From a checkpoint of a small mixture-of-experts model trained on Wikipedia.
Size: width 256, 78.3M parameters.
Experts: 128 experts in each of 8 layers, 80 bilinear neurons an expert, a softmax router, 64 empty slots to pick, a shared expert of 128 neurons.
Training: a variant of Adam for the experts, 403M tokens, 4106 steps.
Below are experts of layer 3 (counted from 0) of a mixture-of-experts language model. Rows are named router (the router's row for the expert), gate (a neuron's input weights, with its number), up (a neuron's input weights, with its number) and show model dimensions 0-255. Each number is 500 + 50 x the weight over its row's rms, rounded and kept within 0 to 999. Numbers have three digits each.
Before each expert's rows: "gets" lists some tokens that make up at least twice as much of what it gets as of all text; "mostly gets" lists some tokens that are sent to it at least half of the time. This comes from a sample of Wikipedia text that the model never trained on. Tokens count by the router's weight.

# expert 65
gets: " the", " rest", " then", " they", " him", " end"
mostly gets: "″E", "″W", " rest", " newly", " men", " fail"
router:488438443542474464552472399506485592557485399553554475464591537468551437514545483452542449526565426458512453420517494507427411591432512421500441441507469434554556503525436466499454550507536389514480573494518491528503509561529489514524474444408558473441529529505508515549512496501492503512467481519511538627485498555497483511443428402417507596431520582399505530465584444411491483561465470518540431509471581553490496567512490485530494429547561492447380493559566531470494546539575604442476571599454552382536478473521411488386540558535549528522532477578518476410541480518427382468574464446501482453507543473574529445471537506484548479518525499528479519486492497463600497540438583525533484470508501530559485479636483445505430506505542546510554530509565584439534487556566430
gate0:434450515470557555560406491523479580519431572418429537483568477375553525520535580425508484465481467578463541464491543568450510463502551439474468520539473495532495563600619531445598507478472532496555557618567424446522486480409458491524430544488475483503521454503536571495386426514502526530493479498491481503453520459522524468447499440487514493427588503603514481466515518520553500514517520548484525445513489460449556516394518616478547532489464610537385438450517441412564537523532504503489484480506572498505543421468484478420567508519552455489495491547500634442533558566466546516468476449640448421554467562534514462428436429495484527522532510594599488576558540545534526430512475490508513563560611582444491486523471466492489470510587502465471523534518470439472551424603432
up0:406440437463607501544434505477480569498393573515456609485554486470478427483451509463586454493568427520508501477438580586447505515425463512505535520590520484455501550573570545463502485455484568484578554570528388419462486495402472474505429535543475526550463452577468585455440437443489486528478502429458504502439502438582531464507356402505558522505551523584482558511458507535508492559526525522463586446526503504477573497415500553448467531435430568461443485392544447504540580584463420506382443451507487522523586411505501507441553502507477514582476495547531530461518583564435548490466440480545471440625449547412516534507515379524460490443488549581577463531509499506564484459525495558424448461538582543465520477476502509491534468482536487458466544467484546462503564448522496

# expert 87
gets: "s", "ers", "es", "ors", "ies", "ations"
mostly gets: " players", "ators", "ions", "ations", " groups", "ments"
router:500530524550419438482399483462528462512516498488465483521504522518525536496505476505486565496488564555599525440466524403466475462475484600543469487404578556546546428463467556578459573554409494490429446447534510544432545536515580520456581441444558614486442468437570405562549547512586389509436460544522474475410466514476583490451571580402499473437565492571512591541483566479465548501476566401517474534476452541552436467565401437585504349500453480575536469494448474453466531441561476481440494484462536426506410572530491543551540540503567488549570456492465514453468473420589474378507490447566509513484529461459530515479498439500576469551468508545457518413440520423539468589530529540482568570484549494515440564536459547441494445519487460435487561462497515515469501485466451
gate0:515485510455546548520539505561477594465564472359549571497508582449470495482488531475446519536519555566500384454492537501555459532560494457478470515469503452440553588536484603545566441471406528490424457553536503482422541485413543431538497585511484495442452538414435452472421425536482476657493501498434521503541390433554491459473544490502469451542433535511507560466453570541470492493522533535506514506427416531560484552491508495511505508442513531496480470479565541465559544520488477477543549511506502508511488543454502587563529504495470401462462492523513611555466583543545445487480451615471575545549586539411529440413546486407459482515569433537527550511486464483556558527533595464557438577414533518547515468607582473555622454561528408476503572548499439505394548550505537
up0:485513492553444445478470502444514405525461520627450443500485400575530484539518453524557487460474416447506591543517472496451543483449509546536519492536486548552436393467525392454443576518583495513565545448457500533568451528574449568462499417487512516562581460568564541518586583469515531364501493514537476497447616568454520550540465504500549552451555448476491446550562447454531498516446472471490484465567570469442504459500494500492494482554485477522525528540429486527422443482524506529463448490491490484487513463541499402434476484539526582550536503487496378461531417466456548529499540390543436454433403466584475567576445507591548527490466549465473429491523542516439435452455401552464562425595452490451489534373406533449387547447459581521499449450478543497582458452504468

# expert 7
gets: " the", " a", " No", " hold", " no", "The"
mostly gets: "   ", " hold", "|---|---|---|---", " Set", " Hard", "the"
router:480399589474544460548505442566499457543456479449565392609461439406498476499557535499473469520496513460536502489462474539474518520594590519460509512560503438523544449468483476445532544426577443495486553476523469476543470460379487403439521502515453514403507460464528471536535528453446433482419434499489497564550376478547526546483496461487484491463595463541553495514554432595485457567389436518480426460461575465481584464499555555425450546526502502569533559522425572458600464544575536561418573444531535495529404589471525432443492512561494526513572466577525545495547542452587548444589454466478401503532556466513495441414523513508465513432566519467475461540477527458476438563437534490544462517574539480565520499571552430443540372451535480580493520535484434446515492549570452
gate0:497444505530514529455477502542441450556542471475527530535545491552518440517479545431593461588395530581447557625511432553525541452486498490470483567505473350459554430493520543496440461500434408452485472480541564545528459370527431458516494390434526464502522548494478490578442498501463477455427453417518438485400468542522420522468422480495506505540540425512405418475520490468472490545417481476566565571530602451461473444621509526375432508513527503541519578455499497527512475566494568456557589490537550508523563488439482485420550473520460458525509464610524429532468402508502536528468526549550434492492504574494465577535465486529527473539432488565443449487483471446476445596460501457411574459574588579571504556528495592472512445478476533566603489506485512433502480530555463
up0:466489549492471529400459509455535509483439523514474464533585515594458470474557445378511487557503509516549651559472433539536541470480443544436584535530476523516563483484590451499570416479427542463460430532486527541519457368512512483527553517477508442483510402528458543492469572486537444512484497439541438393439484545489479526598500402546426488488489557618504447458529561439542557504490476476478626606520516387429521392475528397474462479460478467523551492438461535446516485505477512554451528386514521568519522534538592481472542579477384555499508494628507486605459532525542470522528592565473466495491487486520495470554449484476478422453507553400563530463468471452516467430463430548486474503535473548439460553450484591448565478501497532505517444499416540596548508454466491

# expert 86
gets: " |", " ", " as", " –", " a", " Best"
mostly gets: " meas", " Best", " As", " provide", " Miss", " Native"
router:458459574525530534471510472604435527596439502478507433512465420458512497506454379449458441534492510453560446519547439506400478514494518529455509490507540463483428584488511440468585457422548485510512530518455597588481605550393426544472447562527451542400503494584495465562544555460454506527546510497526484478531502475604416528567527475455529464494536525491454514469494544447498606521485407590438487455448380509464574480550552493471464555540504526570574519559527512546475413417526531424544582453511485535533460515578566410494402477485455574549517479481548588546567561496560510585446544509588507517518486453492541435477551476537458523500537512535443505565496485389512405441426468555600486510489493433558529471516503517430506517539460369508464461565549541562605488480439485
gate0:584473444510491418483467477431412443473465563482459495536505548530454534572497563538486486426675482501544498469623471451470553555480531469525451478575515562509506544513494536561491511412459528542411539451534498495573609525543510510572442540517587562500619584545491477555550502514513512466485513532501460508510496481425499473484535599500408488482517498490504541450386556422541496484431542504499490510499438510524628490545485547523499483539427520602437551507449530530587426554511621571433337320453504466503457525486428561507483517501442538537512474512509502484480533558522417493484539494505541535434515521509552536562474485487558577494562455568522594505463511428459475510545428463506418522428426414526479491492490465487461442545564459570463519587538520512541451534547589
up0:624510420565559568433483566449458553532460508563555461507538498571536480500657506470550545582445525543563504497439491534442540489546444554545409520543444473590480406456481461483443490406502466484504452477540540466517545515525545488502505457507444551535447556577637542537445458577503467439491494418477466496494508565513479462505425445505504472523493472566588475411476460575447501554506572490526423512537527563473464513437524553543481418551441526656577440473464495498498516462608559474610563592457398552465502483487429525494486587511489527529424461516480459478406594505378565486547466513486514503613561510554470451467438457547515584593456474448496482417469498539481517520507502458541490456489560527501459588494514539407532430527463488448498533490503512523485544405542484

# expert 44
gets: "'s", "ers", "s", "land", " United", "'"
mostly gets: "irates", " Nations", " Democrats", " Carolina", " Zealand", " Philippines"
router:567437542537526523462497554478458439494520451555446552495514520564544478450471529607539569496495525540525507509444469501527471490434502385559563509428530467476558482436495418515592534567606435528524433451463517578447566450430518490510544433415590512453519581459535445544477490459495493439491452480456559568535523474529479486611551525399556465514507522432451491476389415485518490465457462485461490416586497493573447511462397447522574486408475506549590389522389418491458405572552482471482462470493495449536495444535522532521456465524531451570492521493459568597544485477512516514450463513384556429545583457524475503426574527513483507542473528469485487446419500524430528488572490520483505489428558386567508578522482511588647586495511562464499508425525456498487463460501399
gate0:584484570454512455539544469549557483551463466577576505475470602387510358450482404445465480421511461455489579359489509515535575481446488502521598453466618495381555490514572472563475497449461503414481479485538472517540533481486433525443513487528489619481497437493433445564396499513506503528476477523578470573501444499495425539594523420497495503447419530425474440495543529498471500510487515512485495510431535432549461587475521549458497519473528455430503475466526465505496522530439497576480408417419516389443469485504467543471480540467427446522478487629475462486531400561510428505545489469526527514576507550564585488523512445561562501461386512517514585433453530478501585458454475425497515429481431543495488451522503490487536555524492550406528513381494594486492540428545436
up0:450489365381407491486509486468506500506451461518483491508599517435453484521545535350443462527548465488438481481543482513415542476595469528504482515561490522513556499532471479516485475620472569380592545558533447525507433505515526518516523603557440418475422426502471536596480429506573441514454523481434450458473441510557518442452535478567490421435470414509603520456470490534484450469548586538593467584451511394457546577519541466511466425554507517413509560438589502541482539473420363528458511553502566525521540467519430497532569452447461521492564548487455488531468508425588534450523520537539573515427444545504466507481498467464435476534488438539544528519430535551519516525575485441495435464514436573483549470455585480530467593465521428459526559438481444508475593471519562

# expert 22
gets: " the", " his", " their", " this", " its", " these"
mostly gets: " these", " These", " whose", " this", " their", " his"
router:590542483451411460556451488547559486445485470581533516487539538556573438419434558563529528434541470456450489472540458523596543466502469494477495535515502434447537425501491509544425441518531433394518469427485553451496474400409508528436462495505428446422500594419477539530505496534543397433457548600564581463479521590494566530492551530497456561611565475451489476547492463516452466481483485390553546592499510526484529536512601444466485419498564493413555495518449588479550531514558520550611477475411589493561529526476458514436482546535492430486579598490484444534559465524464561515466447440472562526459580559532372510472501527540588442494411518492392508514491529452466470506541556473448520506439510539594532500493533565463393487465534548487534498562470470423504587468535483
gate0:404502538523512529531494511410551515505586522399507466419487531411553533600460500447482547503520537527513554513456540499505465425524566456398531564546445453525498509514510506604584578472545498492531522573483480481541497490496439518541397500541544545486523630556492460403500453556546512488541453592489478555478530548555573471496531468522573516482523558481589485431500506438504540497438477598495448455565445461424474648389464551509568507568511396544462531496449452539481476542499497501402519467599502441536557534531488464404540514525533404520485507505460601535446465575467498481453531540583569471458601543544547467535493506472430595622460513536519524500459520496547591443449586460450516437587502581474531510444489489551519454535503479452412566386510449523489527580526502
up0:448478522563570519472507510439540558483569529451487438396512576424564545582484496520452537446474538490530553411494558494516483462506545465348527548605476450481405533537542517545559573443585488509496519514492482478523528525490434471551394481577499542456542668570542520480509482581545503495541539563490482523466590553550590491550551444535557499472538524432584488443545525412509527466486464526496426426587451446434490614405500523476614561608518359498475562500512476510557511497522526532459479509542522455522515546528446427412497457506516462502478563506440578521529491569462486495471536501622555546471541527556531471572502515458506585600484529512520488485503500481548616386474574457531479476555507519476524490485454440544483416530495489422439571418535512501491518565507544

# expert 72
gets: " ", ")", " first", " |", " for", " as"
mostly gets: "″W", "″E", "',", " ", " integr", " find"
router:439480478579576481590544559596536437494435475461511434553477591405461411584475523469538414496391521503519482460513566504565503490474515458437443457538486581551549525413496477447521501517546481560537546543491503446518460475476425483510494391440506512468526515479533534528508485456496540468517565390460541568553485463588444473472457447514555538548423587395514550563616452419508514431428463535535469502425488504515514472500604474518590550536523524472450497503521562539557474512470547485485525517548529510472455509509606427401384544528440424485542505479543586476566459572516496578536468432571481582500438463520494477553517523593404480504571547581559547569527599489512395433413529515513473475423499508556492438497392471571501533507525545484437527513429520445545472552578502
gate0:509558431544566490477566495504537594494509497513546535500446601513465444432506528546487480501460425433405480525459480491547474528543585449604495478469482517387447429503479484554576518524590588417523508384513495482532458546514524482485469520423494620520439515526507518564548479531543437415551525497540532538523499571502571503516539575529623496495523493485559571517553504458486484415582410468505460374502372579530505489421479515510547478438578511522426451525546539456449546438509461538541524562502459457523441545557477509660532425506544494476531518507454531500515470487533484502503584415526569507536499500535460590490576571464451460493503385588507461517480483491563398511517574494502413463388536500517480417593513475581495522457547480468511609531489443444436529414549482
up0:465435477430523491465529544469486520599451467513460519500469432538529504463550467488553465448406482529485497537531490343511437477474500423602539579442479521537515510486570479487420497545529547517457509546468430433582462419432515469513493540429566402548523423457595552495510421499492544509523528564516363529505532432524462592550501534482457488517523497585540411501482485506558481435468457515448555456459478459488475505487505555584502464611496552513470502538556453461512527506555455596538493510480443509510467510537376549560524433474520454503566572520536489510473551389526460533410602587418594508419485550584502430466520545474474400487499556464530436489553494596544499540536563553552492582647433438568486577491601529508445436484603533511531481430500483495545487517527468

# expert 75
gets: "an", "ian", "ir", "ak", "on", "ese"
mostly gets: "ese", "ian", "rian", "an", "ani", " junior"
router:494479538405534502531485585392528432557467559518465588485486487437532524486509451594392551448545479447532587537449461504434488418489509459518585584581477537617585535614460501566608450451413574483517462511531476551463494545478456478524455556501625553507534583504463454488425482586569540506440449535496499454529526495602488463421504570504431475533501476474573476431450521484434486513509558499401398504537460425459471570467468433529566512471492448594465510424527436452503411538497508506483531486451450525506491447446510478540504567513482524465449498486492477538543528559556622467480480526503537531505580457493527477512522530466595635516470527456561467498428504541489553498530465484565483524439453444511471523437542468503490622472435537444420497503432596484478576392568538
gate1:461587408438476448482503484500458483569508534470478468577514435511476463541495539486485533492485430550624413501492603530523404550590582553598436447427552479464482505490497496518391530512464420398471508511402533524483526482509480513476526530484456478485468484437471402399531559435588474548476669473437501489560509482486441455486537557446460512533441439521511423495493523500533500483522587459497570528568486573537542457512528530519556404586440587462517494549487478445502508428455435535513431470513503603470511491490484541516498498433475436632492574479459523499577539555491461498537520525435411507423509534536460489491422461460506458447493526538491598513569580385462425551520507484418547529418507404445606420528533512581497510490515399552553478535524497547491528482403496
up1:455506417532433530510518509474572464432518476549572476554410513507477458491466517482554524482424558533439559564458482471546467533522393479453528614503421546509533505425367500472566531561547477533442517452587548496531455499468540491509531535547526499496451502542445512558553469600501497507501539481542547559475500496560477469475465470569519444525507521512502434579560514556477494534555522439496522476457499493506391458400519510566499538485526498503504451464487656520499427507449459447423544464549458439457477496613523431632529453510638522387589537452478484465402452466555517421506450458484560527505511526429444532405576529440464458475530461484370490413514485491474557504444577506524466515542490517530470456497563500524547547630479509545430617616544493502447565521526385